Experts of a small language model: 52M parameters.
Below are experts of layer 8 (counted from 0) of a mixture-of-experts language model. Rows are named router (the router's row for the expert), gate (a neuron's input weights, with its number), up (a neuron's input weights, with its number) and show model dimensions 0-255. Each number is 128 + 32 x the weight over its row's rms, rounded and kept within 0 to 255. Numbers have three digits each.
After each expert's rows: a language model's description of what the expert responds to. This comes from a sample of Wikipedia text that the model never trained on.

# expert 4
router:069136150135164112084065064153154120097172108139114092141135153117098115105168117107105164159079108136135153126130130095141133108101079157121122104166145176116124132185082171151103140166107094125099167167088101104145118192156073081088146139102098135126138145127078120062087139150140142117121118142076096077129097109021177089154132095136105153124162116178118136129053139075154140149105123099077131117146102101125030123099127131191128114093177127179139127177115088090100150121155112119082128109091202147101149140089060127065075140140102095131124115085147090132078112164164107125128173103133106096088139104122076113117188165164120103137125178131123109187194163160108124142118046150083136148122131119147139102134165136093087120185143139179115210125114134089165152167100109
gate0:108175121161082037148098169190126070052233181092164110103131136139092151126111150034152146077143109172116166133122154124159134100124163105140136143157077161136143088133179158106168092169133116150138157111133129121146145135101144089152174122115174111076141114095130110099125078143107137107047094100125088079129137154138148140148108174132164088118123122130117098128127154158118142098116146132160154083084159063082113176148164118109166106127151100147105102106123063161120134109133090149132121125135112100114111144160143127160086088075104074153096135075095078119145122135128155110080122071131074134149125062175104105141070112137137209172105130136101124098158145109109152089146128122073092102202137143096100077171120160072159103148046172151097160109088073138127140168111154
up0:115105134140104049138218114119116083127129120117167131102102130062141147119135139140115150104116144144134161152153135136132148150092042087165112155147081157141149118183108136104126127134071082103168124143151122175131082119161139122130115097109145144112120077108157106100085127151160151135154158105109134091128132045145147112126190096157086178109132146201078121160087131129081187230145165095055092093133091127178179121168082127105120126115126163141114101083167117149125199166181151142209139055117116109125088120070098171076122092129132121081162092125146096159099099131177098128140129156124132129068169144159086076163082140121151151146181174153159113118135063100136074120088108126130095097159090187185180135131094100106157174103141119136076128142119129110101111156155145
It responds to: Pipe separators ending a cell in wiki tables after a number, name or percentage, plus semicolons in squad lists, e.g. 68.4 |.

# expert 0
router:103132131159138129123085104186171136136194121101108113160207188096103154091136132094146101115127135147122111147117156131135132115131059113120105111106131172079123113138131127143164116166102111211128197140122120076111139112155070111106145100146136155125141163152118062132131146137092107146150145192080077134122111098086178186127107097137075178074159111147148162134144073128103092093112101063136147167120132093076072135087057152112085141084122097138116120154143107105144163161146116143124136098105166118143110136082102107104120130131087141170119156059146143062051046161093093103150165071178101122098103098142084180176087158173144149094134120139132178145181136106050128161099055117115116151140116076133081179144138122121151091157124098159116132163133065086167124183081112
gate0:114104172183138145155117105134118145137155150122109119178142069146172173170124177166093125159143050195117061131122180097093120118099112176104118190168103181110159171112109113112146113134101078123122157150143148125140104129132158134150137065084149130118097119149178076127110086105071125153116093150120081167127066159104122126100157120181191132140130119128084151118157126122140187102153126141108150114110116124124138157143126172051148175144139044140105145119146130134110085111168130135145094178141150151116148014137110143049081110142118111085101114110128117142152150128065147170108104109065137164055100141236077105181123114152141138080112125153102120130135057153150154149123133144062155097060162064182127154161142113127093153110152135143095095170087106135142121134103100
up0:148120156138142128143150129145111146095120120123103109169102092157093169103104116126153097091126092119147085157188093199158148121179142164115127141151083088148129163161123095091153080106183141127089149129043132114133100025136127108104114129142110155131106086124116108116157167107188093066163134089176100126157150125124148167118148114078118142172142165151102097081111176039208102119175105139144143173146120144208142129123113154155119161179162115178154178090081087125101139141160174115198114151156151167075132138111130102144129122154179116189100134118160115142086105119091148129079126140131111112130153070172100114164166122126151151112165138077137143155147202107157119134105129108248121129145132196116137152116142085131028130164161148061158111109165133136129144115092121
It responds to: Final syllables of foreign personal and place names after a first piece, such as Shekh-ar, Ij-az, Bam-ako, Narvá-ez, -ović, -ski.

# expert 15
router:083148126163145140105076082111112127125164097134148098191129124128121171103122146128107145175084122135091173164139132069165138089098126114084118142120164132097128166173087191181113102134114132139136180117149165115116126104159100165011184169101085189091143175079098060086110112131107132155154172156134096120128064100059181132168189111147099145116134125136133126133093115090080120148072112073139100106121102102128072168129078109121067126142141149136101182160154152181084169078128131171114127132086153125077137118068052093136156083164113109138146121044167121090087117140111180163119124105125139119149168074158068155093146125155113169132084129105151108143107152127072094165126104116126115147151149123088095107143126155108152099168140132186144113167158110065183103124079123
gate0:167197119119188145096102128160160130159133079109105161132150127129147081116120120125148129111152139090102095147132102128164202138147089165121079113086096098164171146102135080205109141198143148112073196170184113121151154127132141064157136164093146089040169118124126075098133126093116162179166107151181091114184123123159110136145079180136163203099094069103098104149105154097138158157161156136106083135137129097162097118121145123074137071065142059126121131139081128164154157140157135173064176132075135171131142078150084120062105116148186110133170068158109147113157098125122130195096101109141117144133180065096080106178198157153154114111126108065127124168100115124142119106154125116141132102127124126156130088098116105162100085158071142155132142142115107137130127150121071
up0:126048120136121183150167140098129148047172127088150044104142142104124095155142118114090105104119133140169155106138213077158126151139104099181084094074142129166094123119114117147165242122081120141174062105140170200101127103115095126169133149165074110196084151154138157161155085125135151144092119115076168118131164091144118183078132142144099174138130095142103132113115171108095081134057135135092163124103149086158126100134158098149134169153166157101163180153146178117078166158132200128120136092164131176114155136132112158093144112152072167166116141158133177207138112164108144150139120107128093155106142093107122114123106161143128172127117177157110136146139103149185117176196088083111124150080168140115165111136113193148178138158186114108149156121126146134088130108109155
It responds to: Opening parentheses after names or titles and en dashes between years or dates, plus slashes, minus signs, and degree marks.

# expert 24
router:077180143117157097104073128175176130118164138143087132144129151068141102082137121104107162152101156125092155141184169110115137114101124118099115082155135172124135125159145160170078109103123051170141175144126105108181095104168128090101128149172145148132103161167075050148145112143097151114177137177110081150109106141089168054111176104156158097149145093182139118116141113123069143089166075129177181141124122098070093157107060163154124143113150118215152123125170124138117161073138067136088144110087182093066196091086062149097165081170130105121123107118146128103129076127111102116142172069146141107137148119116079107116126096159159131140167115089168164181133119136090081170141108133147167152147124148172094115153190137107099131115124101173162160105100111088143085146200085
gate0:076125159117106118153107134137123130112143134181120168060175172147130151146120148143095159127141114155135138141165135135146108187160121149090152080088167133159136137127152140185175134164098127086156174124153116150166143136132156118161093094138161160139094127162116131106152130165134123083111130117130122155155119157139137127127108091136184103178162151156158165191148126144147104157120124103123147136116116134178138132226124138197103172152143127107150185081177141155170146073154150131155217063164166065043146106146166130153233058156071157096113143157158156128114136164124110142105148053109131115096109127166094127130137092164074171118151120122136057133147072176128088170139149234087124100152093110158128161102133084200140182090088113117102152116078098128078125154116102
up0:130097163088140167085114082165091105136127137109144197105167146162192116091134173165141181088153151083175149176167169104154118059125134139097116061114160162155148126134158111080052135183132137168108126123213145134100132150136164087125114133125125147189145075124175141178151150110072117112118130129163099066173169128177113177203108073153160076132130094148151132173102098166121118094125106099124157104151135165105081171121135164110169101062076126127148113126138138091140114157152166155105166103173137170142097156068103136188103107182116188133103169183120135114179206091106109136113166142165152072106170117086134089154117140129089074144117097156122122147107133116129150131141103194180138104128150155191131148135103150135161118156174122090075139139105106142081090163143093
It responds to: Second element of compound nouns and names, such as gun-fire, Yellow River, 9th Battalion, Air Force, ship, team.

# expert 20
router:120158145139128155125101087127119137119220164147101104141184139086115179142125092070158113165072128125100139164111188084145123121110104132123127055110135134150083152199110145160162174100128088210080196119152110143151120088171103112074117157082141174102112204147111092150097143129122154182149122137086117110135098105106187153125149138124080170066162085125146130138087092075135120126116091085170137124153086093116088144117094132197110141082185150171092128115129098169092154076148143122080121087096196165126100115043108142121116152161099121121131084097164095102112111143162070122112164083131156110102185124134100208131126143149145100145122112151140138169075119139075087152186119159090119155132170101099096138173173145086058106132144166128183126111158127112120095133116097
gate1:099114126129097121134119124090106077123152118164095103160109167169076134082124077133199123161142122134087152151125112150146119103150067132142128099176097128142143183143105108138108139121143141134137107125089088025216110121145138132180108111122109077118148130130116099109080150116093143110109129179174139117212171102122070159107119152109121176128202116156153142165139193137107078129175082156165125105035155166081135167128156161137109126139113125117110095150130097138144114106167106178090126160136115111177146120114099111182081112123136095149204155160093141118209113092194163146175158155071161092117147057117076113113148072109114157069131089122081158145140118092122116114120160138050130133179096124157153126146156060147053120112091166129142123133158199116092114121124108
up1:089143192199146121095134112147060047116116112146129128104132133148086115103108052115096114107105101123094201157122090104072153090134164103074146147153100106171196111151115130106132131089135162132158070187125141141123157097098121138152176108174122126162145142148135134152148129166160109115131178125104096100158116111113090093098153129074155151149133106159133115098104147107084148126125142178183097093051138122109178103106078110123117135090098185123192145149165149139081169151143126124134165069119134087102110060152081110150089131147074122094088122095185087153131125111102094097148107106076118231111098079090045172113112185112126152171127134120099144162152097086158078146178119127128149126064150082162159109109165088155085153070135138062137115068121162137117129121119122
It responds to: Line breaks after sentences, headings and table rows, plus opening quotation marks before quoted reviews and titles.

# expert 27
router:105147108113126134113136109145114151064127142123143090176159113129116121080067124135106111113093134157142108194140172141157131123134116122106145092158152133077125169146049202140117096149144116143104194112107089165068089139108105121110187151073092182138102149126079069046087117067090172147133125205125070134125074120057134099112128069160101165100125091166129118167101119141125128107148086129151105195166138114100095113081126199140133130155146132164114169165164063081118186140139156183091132126056148139103072143109080097109116116191119126142122115108122068102075094167149102083111161112144128095092188150126104116136106148177154103117155125118118165175096162117117122164158096138118157141081162173120104097137168089076032140126112116132137158161148096081136133148116095
gate0:136114133145113130111193133136112090134137117093139150090156128098176102126147114168094154101131053115093126151110181130081108087187130072146138148147162133072130138134045095173163118061086151091191094109165133125096110188138133134065190131190143147108135113117112124150114102104123106137139095074152144134104109073119128168121139119107198137135096141170102118124116154119090152113124124099145190127107123124136069090094144115138124151109082109127114100129068112201168207164119136151131098134088166147157100162119187120221176080123103149075204151086147144118091100142153163162180155137149139089130089103116115137120133168116142113097094109092168135121107152105140115115124093120126099133102138177088126158134151156086122182146104125083127128212127209155096185238103118
up0:179124163072164108081203089105082166081141135126141137108102135152070146151143113118166184111183144145146140158173135135095119142080178150096119113160092097110112180163095083086082125150175149115130100121090159119098115119149126074094142174078154152153094072096146121145106088141113138172142113101086156089140149176126165082181102182106154120117172089118140148104079189147089143153117145175151098168092099129130082148132111110147071097133109162174192148174113181111161112155133151085218104138093096101168140159139122169144140078137153118148095137151108141158107074096125099179145071161159142133157106122126130126071168124130195090027149080109132145082116107117088085138133098149105206123121149067115127103154158178146097096096163109097099119128133085144151174143086139
It responds to: Four-digit years after in or commas, especially recent ones like 2007, 2016, 1906, plus first, second, later.

# expert 2
router:093118076092126143114154080152150122056123120115121123136158097141109154113100133090119138139087144194149139142101165084164079135100139159147116141161121154108139133169094168139116163106181143148153111131124101086139154176167055122075109116125123153085129166158141076083091165112119125176150133210099113139113077110070172130130147132115066152160175105091190161102082119137134080142087126104126089168126041123161126117121065101131133138149131186133103089126147152175175138136117128148079159117104132127117170109109024164130104107131083125118148143101160129118097113100164106120166158110186172167137172145118116160089110112183199111122136176087139157146146158111073056201198089190114107124134133141170088111209147074109094114179155198141111159144100115093132130118109122
gate1:127090157067126172141119155157138099083132138139094161132096131094128224143142104216145108156111100117044104147166105129148127114111135138107118134123137158160122081146084098110095098095176068171138099146166160060146122126100089138122172135122088133105141137051109116145153152076149147142103140103140091134069127088088121141141195128169176136156165148139159174107157114128184143163127121187109092093124069194178139148147102139152064122150114112186124145136126094193135123122138143112124127086151199155102133138067082156146069136127088109101128133139059090103131178113074079146141032173161138106106129157125143149132158176145151125125114104105158152157161080209152131158190108140122102092154110202105113108137120121140178102152149149141131078181128126104121076170104143
up1:158092086156136124075091086077096109203090070097152101134181126113095118158105073174135126104091129119160157081145150141143142137110161108110129158092078149133142176025176137177108125130099139139155107113095126151137175164138135136173097139133136134075150134135104095112118160139129117158144128112145108128173076165137129124081101114063190186107128068069143080078171227133151150102112124136057101125127146101038143133135169079153082036095115127168116152166136122123110084107126090078122128103122126075121145153145097104128119123127143160188116157165147166109122151117140149067078099085167146096131079097093128203153162085099127110151101121142124141172171163111096151124104179111189152157060098153176110148107143142117102126114130079135145128152153133139128120162069100
It responds to: Inner pieces of long Latinate words split into fragments, such as superv-is-ory, suprem-ac-ist, dec-ry-ption, conf-idence.

# expert 13
router:092193114166143089106105108105120096175143175156115079157154140156079143110200096109083162104051185096139128154152117101164080119119060149144109120138151107106132122153106141162168101145127133151106158075152086098158134143145150102133145126093121149136123148146042070039127093146083153131135192153136097126096099095087118162138122077115099104158131106137126141127148089078119135191121090094106133156110059071141089133100088120173072140098092135168116163133117161133067132096162100157090139135073147160117153152092128165152090117169107122108127145111180050086085113132157142119095127108157124091129158120128139125090148168149164172159087115080163168174117216136123104137159118212134132155153107148163103109152166145109080110100173136137224172147092133103095152156167084
gate1:164170139124062178117158123104123106055083164148123128115156141105126116117150126081151130066134151138143076125111135120129165174131136173149077090104185148151178070139097140105144132089138140094124111109111086097107119088155157151067125185100136101078108135114107097095120104095103143141084105132161105100144128128106117156182072147057094137115131093135121151138132117131028162124136123131099120089130143121118121117105130131123089125107118148161133114063176133120168130154122144130200168133087090141124191067049148144133169150102128043165165119083127140161113105130085173033119126090166158149117095145110112091117146069129156170100054151166152137081110145131192133130182116153126093072112093096125116127165119097106141106165149198126130156085131137121096021075165189
up1:105107045111116120138113098101111095072091172141134165161091120129122162133149161142105111129091147113139101114130197091204180099071121125149145175159118070158123122081052115114129160114161143090124127142093114108114049131139061122117145147102118141158173129138096142075212175118095076126121103076158126081133091102095116144167063094144120225162162112081150098169153136139174096130079076121141149114132123145167138159135125132088066132117139157151154128109145149070149139111087098129160071187104117147169177157113114176187151136109165135148214075117153127112107105087122080119122117111116123107133161124166156148125110101151168123132076150114139126151175122092138126112163123100167143140099053082096106129216116081105129082086132124151139139130184099179084095123134159
It responds to: Inner syllable pieces like ol, or, al, r inside Latin-style or foreign words, as in metab-ol-ism, Spirob-ol-us, J-ol-iet, Prim-or-je.

# expert 12
router:088180112112118126107092103144092174099159119128049113135118153107090158131113134098150124142103097180148154185129121039152115058124094143137105091122208150107133109122092173165160120166199098132125161140165098078150136160107128120085119088124080175142138157175058071144121177089148135148137137162097070086125093146023163134124134126080129155116116100143155123139128103144102142101125093077081141160151131104134112095085057135183089095096146133122115162128119163142154174062157109186148120141050177133090151111122119130088143112181137094151170083099122161082049065149137108116129177112128146146107146102138126142086104145187156159138157099154125104170102168128079126142158122168135115164107151110120088137111202149057129148141145168145111142147132136062129155127107072
gate0:121075167156114113108109083160169143097122085122148118152156120181107180164186117115175172182117043097168159105155149111108147143191189130137081095044147058116041122137077150120134118184144122214148111134147099131107059162098142113128098154147131131056184085147187144103118176145098138159084162107113119109126166103114090147120153093146162130125130096141125167134169164082104110115076156085142134135144119114102110133167166137129107130078158101192032112175077104170144145144141121130139095150147118115127121139081150163193145116130115142164089130112128132169154161128126124108092091065158120155068154068161142139118158119123091168115175113157082095100093117108147100123142089149165073163161114117126126059122145121120130155105065168110125140132056134084160124120140103
up0:128133075127094131128103123136127077096127135141124164090170109134143136126103101163174147098082145193102197110120122185091080120162109100144162133111164090132155107142097103172149132088156130123106162153098168180132103113170121135140145119178109087124137087139106102071129158139151107135097156136101101107148176117116115115057130103169147097102143157169169140048123121146001035127096174116148113129119164100110153157148143085119117083110175125150184174129099099218121169126170159130108145154136090112054093148159114174141127149121188174087083122099094130124042135129151092106113105114115131175118091105088102186152163130117087114181205169136128146092086120101082107139086130125136128151121175109133163148073110097123127096081104178134101100203118117119183148157102139
It responds to: Digit tokens and spelled small numbers inside statistics, tables, times, ISBNs and dates, such as 145, 57, four, five.

# expert 5
router:050108092091186071140119094139149126124150115118126135154189144078124129102090127118117114144108165104070225113130122113125121102052134145128109055155147159117122130139074158160113113138123054173094146114121117097164103145130100129102164149058172158188119123146089082187148134126117143096148131152110102131105070077035119121098133100144148169116143112137145141149088078140121151109092111118109150125138073104119123110135040179138100083096132196181147131194157133122076157066158100162072123099100127144131115119071095140138140121126133143138117109109139146071072098090090044111202176092127139128089150093108102150093128138156123095132143085141152139155169116150146111151157134219098135094152135150110083120139165132070138088143121110150161131183158083111146143176171097
gate0:097178069190144161120117145081198112142106133130121154144116160121128165131151128145118095115049089178120121119181129133094103110115131119158096067094171163120073109187090129114102133153119119099082145080181132114125102145119188118131111164100079146129164116100147143122163113104107106106123123110087104181125107131137144136120148087156130077194084130150115098089125112106096147162181161158135150197131100105156019131130152129180133122109035140091057066101197178102112094113085155157147063147107163170147153035185161078120130090126174115106088143161107165138097159104131128132152149172167131081145107174166096129175156103111098147133088142107121163135114149105160127160137112091119154095194157144177130103089140113118122111181200116106139121127130131176156126116078092
up0:109142127149107131160088115109126176076161153131142092139150121051124088180138103123071100095121131107157069139100090155123132152087127167144127074096105140148152119089112218121127138119142095084095163101096153093100061073135124136125117134124188158191106106096113105144128146178113163150181118118112137128153121100122133135147129121170141125149146120110074207096173149132123116120161091120137092193129147055063064158079158146110162096182189114164128095135106101092116157097123180112136102118145102050139191106130145057131088081128143107176104120121132129136128107084095142068069104157192163120140088143066095058121131072120096076118139097155175138134178142114158180153155069152142097142171130129189156138083086154126129160136106144113125095103127102145159065187151113
It responds to: Final pieces of surnames and place names, such as -ford, -ton, -ley, -shire, -ville, e.g. Anglesey, Mulroney, Dixon.

# expert 10
router:132157160138168131136143082176104167114167131144076089159187148135077152117131128110121111139117156133113113196158086093152150138135060141088121102106172167097136088169098126148162143110134149172169172075118145128154128147152112119103162177125089151118120115052103052123153151141152128146180175143113032099079119119123138083111135092124093155071210049169171163143147152127101094080078101096106179137169115109069070151097122150129078141127148115168133139135098136148079161127142069123099134128115173104101136158110104117115101137141057133148077115110179121065099082155109159151110162061168118123110141094136075152113076125140128105119202116112124118165120146082051132162136090130149129179103119106184060125115163116087104085205154144106116129163108137111162133163123145
gate1:126089114128100038151188094120143148123076148142144095129114077133081162137106165108133117077147110147169106106125157126116105105128084064193103106086196147138140142130129111065123119099143102140107131085106137085146075111143086078152145126116116165105084139071096133095142114185106171142154136126111173056173059084140126159162106202146153148091224097116141172133129138136175130152130066102140109147110085108107158101136109120113128157147112145106117125141075174136114191062121149107113129044152133155130134065074096112068178083104119170148137088145113070141121095071144179130124110070164104114142131158115154153132175131129146152130140144118066125124145137136073151095118151174160050151162154093136160106098126104158172146117065135071126135158145137118099173080175087
up1:096118141142131116123077172132098125151158087120139079133131178057110072095141113102100067165117161172160151115143097148086151129094136147130150125178018141125187089103080125123175061207116164113142162108144090060171147144137169138148129108130178096173106182129114141154113136104115184098143122219120126115116100154154089128143106142104160140124082173179124105102107146128125173150148158116143154160120072135172125137125122128135186114132116206052115130095134119137113043131186078111124066147104097123154169138114085123122127179083133124094082118137118149126134165149079104097099183113096115135119143115126165108144075092099151147166108121152143124144054158136166166172128154155138181151121145133178155200158163155157146136085169128166089119085144182160164093140173131
It responds to: Capitalised first pieces of non-English proper names, often South Asian, Spanish or Slavic, like Kh, Mag(saysay), Val(lecano), Bal(áži), Chap(arral).

# expert 21
router:109157094115155113151059067113092098131121112184056098214162136129088132110101108129132138165114148143099145143142158103158117129168058162120119110092106143122126144120103167171101149127098126209113098142146085149098127149174137074129123135104101154111120123127102034104111140117132121140124054161094093106134117133102173123128125058130054161162147089137135116104074104081153118090096104116107151135195121082154061130139126174180106132133135089136160164122091099123120134092151101140070118096108169137055181133122084142134179092158081142149137122054169108039070109150120144157094177081100124177119153128154101179129145154173129128143124125130173133178143152150115105170165141138087077124068085146141102103185157100134105169166105124136165123137107127063175173151177086
gate0:108104072120138103143100131093117152084130096097113114133152114089131095114068131145147107136203136140138134121131150097138130148133145087181069060099121101090147160147078091117093060131128161164061082077143110113131111123180167137177121156169159106113125109169172160141135113140135128133135133118092127130143087140099145078095110042083159103139172078148114076073110112096142215093121141157200148049103119103133133109134151101134150185042165178194199180083141139169127145117116107143164176069142096069153195131093099172094143155103108100131196112130085148060104154139104149124124142116162125186119148141181164106087115097105160100105123132115123127125099173122176079174114127109093130149123089100097163115117171113095120141134064194150144162133114145141129161148129139
up0:216157097182112097133111172163133170145203138151094129133119111110135101121106092137120093100141101146081096116136160155108140119164165114079120090166159090095111136146119130087123149134139171099064126121109093166133112123120150101177211158096146088120064108104128143118111110206175143120111070120125094113149089143137104079156135086163153143099163148077067116166093095072144125150142096166163118097138147130099128147155161123094066138111131074162136154061118111071098153136134114115175176095191117104141137146122190123103131129139162198097130128107115121094124119127108112112148185067146125097119147188151192060156158163125098095133126127163073144165082200131120107148122147156055108131145198138082127107105174147119141193139173131104134137191060052123146136131155087
It responds to: Short word pieces right after a capital letter starting a name, such as W-iss-ert, W-itt-genstein, Ch-ic-ago, S-ell-ari.

# expert 23
router:122154161152129069150097102142183140115150186090086110190205108094155107122142111087172183153132141098133104140134147097175143089143124159101117082160179129127090148156075167096176104144138126127103126089115058099115078169152117153047132111124117173136105135144103117121057122107150132162141113149115004129174124113093152157115102059146075148122133098158218160088093165106166089125110100117121105126156110096137117195087078112193069117112120165118143146119127179120102130080144091165110163089091131154139108128149141125082139094113083085149110125089167155110087091164167134117158175073114144130164133100133125137136094118166134140143135106109156186169142119123084122153180094135076131098144103150135092112143196163081074123162147125189104150133097082085153095159155089
gate1:104112165159148162167164139176121195111135183131161103142089168123159126109161120141135143134143115147155089131118163089135115067187144124116156130061141119161111077121128070120119223181185108179120137157164190173149142194078167182127156087134159156122111148151096116083166140106126155129193055121173105084136149176146093184089128135098106143096130120221154119170152153128096068118134130169173125133150095098116085127094149143154160103137165140166130091114064148148087109127133147182134146172130110144136160109141185124111189132080130148129146093164118149125087106150142137088111140110115170152121089107086097098066136167186105167139066136143109166166084116118170095115139159156098139110144135090160139105141181129151133113177055183120081166135120104167099141091196153
up1:105116136160091151121127074119132145114168171175175169099087160169162178169180122098143171165134073117161095135093122085125120133157106103161128120078114092121168174090114109134177192091133154136159078142179158151088150137116131117116106121164067178092137156112089094112179172069139155161136086140149115102148106147089050112140155105077065156088084148128144210187142138068147042174116112168144191161130135103106093171162152138125148115127165126171107097150076128169091113156161168138140141147131101179153137124124196137097150117138128124112175112179139128125114141136142161145056139142117114137150139130054114105116182132204094144109098161140098098169078130128166093206168185119112102143099135092125189146123175073130158076142091124116120132091151119138143153138160107
It responds to: Closing parentheses, commas and periods ending phrases, plus subject pronouns and relatives such as he, it, which, who.

# expert 9
router:136172148133137107078063106168133160115165173135115138147146126126051136051115107119092122115082187192145118139155094098141126092108103184114094124113136159093146099165105107184148108097145068126143135152153076087104123155108096123085157143129067182112109145115066098115085126117082156155100121149131087088111118103070206160103143144112074098117141136168116140110115066140121135100145109081144148143161149114087092186084123149143102126065148129162099136152129116166095136068127112108044130120119091108102127075077114095140099096161036150165128086132170122122076082168121103059130149102098140104109143150138088185107143157213199147116106074155158152171122162151129141154146104171158100148132156139125089146160207100106101130150181104155146159139095087080134163113133107
gate2:124102162145147088144141103102099156082159104115123157143098082144109180149093095120139127167120135149072124129130130135122110094098143150131128092144120183137135171130128125128092107156132083166157126085148110183144161126165146126099162097173132062103176138105104097226165106177120093133054154157048164126163161125100114130124196102156085100135154126162116115203149173120116231150098096108107109108120153180164126124139124156154129129179120092117112124141123118161191084083147080138123065100085112143083085085092135075100171078158104105122159133145149065146121137201093100131142154066100220128165111157139122147112103110131135094096092138113131167114158135158119142086163097136097126124180061182142123174156117154121102199152133148112158198053122105121136187116145140
up2:138167091060095094089114116087142057109157117125126129124057102110078139110084136141077115161111101154117134109122127148122144143087127161182164154094127112092165164122115120091056124125154105124131101192149103095091128139127126138144161135154123131084116129140119080130116116119094152148128115127117071107123138107144175205083142120106102074105114139102163114150126133117109091158178127143148107100149134183139160136117142124144141083106171103148092089122100110172149201149120110067129118120139125154123091178196142117142098111059128129139163087115079093093163131086083141115208087127080108081136196045125170108182111157112210139118132176157035142120173142156167101092158050148121132099106078125101135138156151118016154158170075153133147168137123102132139152107132055
It responds to: Pipe characters opening or separating table rows, markdown header dividers, list dashes and numbered-list punctuation, as in table headings and rosters.

# expert 19
router:087163127125169104139100079123129148138189152128098107176193141125112154073146103134138128130096138180148111127142084055160157090097103109114122117128172140092135135158094171135112133117113125155151125091102077162148056166162133063089175192118165175120168121143093106162130134124106178168158153180111105079129109077098153121126121118161136121110182053141118148084118104113133106109057071167140136177144072099114140179090092159130105098144093120142112110195178082117098132120168091121098127133116162123101139100104075126118101101141115100152081094093133026105094071126158130091132179128139144136131163088090113126073102150153164083136171140141162172146118191164064063165145092164146111102070138140109112130147195132095151159128122121183190160121177155081125175139113088
gate2:103103094129177146128110107056132093114161123169134105122139117140079081100124067086120173141166134102118136178129169119094156085206135101193125143134146121133161085192110147134117153128184076169215089153063117095154067113122171071105129157089069156152042126130086082145135101155089180137141122140128149119161172125108137202120114046101119127077119113119162173131137129121136075149152117123144130110122135148135146138123155122092139143096105072135094127101114104134158167124144121105126097153100117166124115118179132145169118102063096072158101143186174123145178168117166123134226141124105147087113140129090165093109142124109140119082128153192160159133122064124141071151102139101137158139102153149157157049189185094132086072177138123137160172138122096131148160163126117
up2:165152165082171172227122139156177148146096125098142118141164084189152132106132133169179159093090073099155134142124102125158105158120146162111067145083145159134175132117135133108109130156159140114072107085141162142099102129139041133120101137197129151085226085172168109108152108108126085092123162166082135132097129129145138101126132140175181133157129136129120078120103117122154174090108105057135080143134130138125085089150104126125050142135107181146148123130148144129131118134093154116139064122120200119153143150033121133135105141188111160145148200077169178103106121119124122133089165107069124147058123102121128099207164116165124120129159123115158104173098114113127152115127141143097104094151035093164141137101129125125163169080198113142133080110151145158089133161177171
It responds to: Determiners and clause openers starting a noun phrase, mainly the, The, this, that, a, plus because, how and every.

# expert 14
router:083138150142138110134094105124125133095132091074131090200106128159126124076091108076126090133137149139098116181075128061179136108113064100130085122097149194123111095153120160160144114145117126170141183133138140142126111150065129115082167142118160200136155148152082105089113149099144150123173163185087050146129095057099203089107178096119124107090142106209147137137063115161121111105080089109105143173161122121139123124112114138194153142095141111140118125117149133195080173064136143102081134116084126121108152091109085120096122110135079154128162110099205105089124117117074110099133139127144109161108157059124103181105148153167126140112087133081131151168113178171117120158080135135141127129134136128111097094176134108085116117120195129195164151194099080109208112187164127
gate2:160174109137131157207129145150153134164134177108106126196123110127130115111145110116170118117129109109183176103091106166134111117140123072179146151143157083178108139049180082168101080101144150063125069135137165082139218140118126167122180101044103172103152121127133124103146181137212112115091102161074102121107143128151144138143134168123113088124080092127087103103141091109170135125128118157101122156107126129144134090113170132165109124145138135087156138146149164185076161082115137140063143125170162126134091154095102089107081154183061102098200164139130120129128128131062090147114151150103139159166174181118149098111119136158103099111075094173112108086106177103138145168162168129014156068116098129144140166108090143151189161151175079138112139130138115118138147119097104
up2:085114131117117120103185135181139180157121078129157144073130087122119117124124218142072142135163130136052061112124119171110068141123167189145157122172100189100121125113099166062095187136099056080130166120123056123092075123150109121137111126141118098188143118115121102167098123165070082102142149079140163140143148128158120099166124143126152164139139125164167073176088157119109143110159115121145102108177169151131110151118074105147192112075102090117075129095125066078107062139072133089110124157050127152127155135132132131144154092076126145139056098105115129104095112130168171113114107106108057099139121121107159126105139052125165065139140123071134140100153122134084097122107138147179134132176131119093099045149132169163100100121116145119124162099137110170103086120072149
It responds to: The conjunctions and, or, but, and infinitive to linking clauses or verbs, e.g. "started coordinating and launched", "effort to forge".

# expert 26
router:129141130104139088159069101151112123135152163134082080181144160098122117105163070147149112109110101106101156153115153127144111116136117128192078089134222151153122130156129203143147112166129118230122143168179084187140101133169116118105120160126105130112110147181107050136135145083118159187166166142068077090111097107073106096089159144129126146104099152129118160121105077057110119092159188156103116123104114089110090148086083127194103138093164110155139141115134166170135134143158115156053149100088125157118167056154099172138156110180075120129180092075136130106106117152175095063164118092141095104128144135142126090089126142205096120166114163168130155169077157151127159099148087180110104086155116130173103136133160103105146118161113119165136155126155094049144121135180100
gate0:118149165169111142135141138139168137153074104129169106081135112137168099171153108079158170174078126122162069129102150174111141115102137168167106139140161108187153143061190103142083134147029147159058066130147120095120096117062108160123105158125140166098133108081182106111122112137142124186099135175082103107130127145104138174090109076098138163074110099103141104114134158129139121067160068134035166100130138121128138113122130106119156135093150108172149156127207115133164084132147063109135163130139134093113155156103118089118153110157101104133131140156093148092082159177144086161128084116130150150152130117083100178163107140137134092048132098137179170114155185145139126125143113149124116096083116082169190145118150179137088162143167120139121165186153140113026187154076098
up0:163128146152211078087173159116193169130130093122112112104144114177128146206185163129127130157118060074092142131147165095086086111126136190147114130138181139135122161120136102121129037147120059147068097107129074099108109075132031083088151136161115113100079107111171113141163138152122092138184109130113114127173115158058088073155110142113137114103137078073114092150190122117123180133113125129154151115075177137104139100128099174143134091141134125136169164152138150097124209220137123154134163061113090170134073115156122172163099104119162114144118108136150129106132118179126126163128101139114167154117148120097090132190087107131087158138099143147162085111149127131126166121114140133101168093117066150081120083100128104135053111059156121150157166114160106126085099144120131
It responds to: Short consonant pieces early in words, often after a hyphen or prefix, such as rein-v-ited, star-v-ation, en-cl-osure, pre-.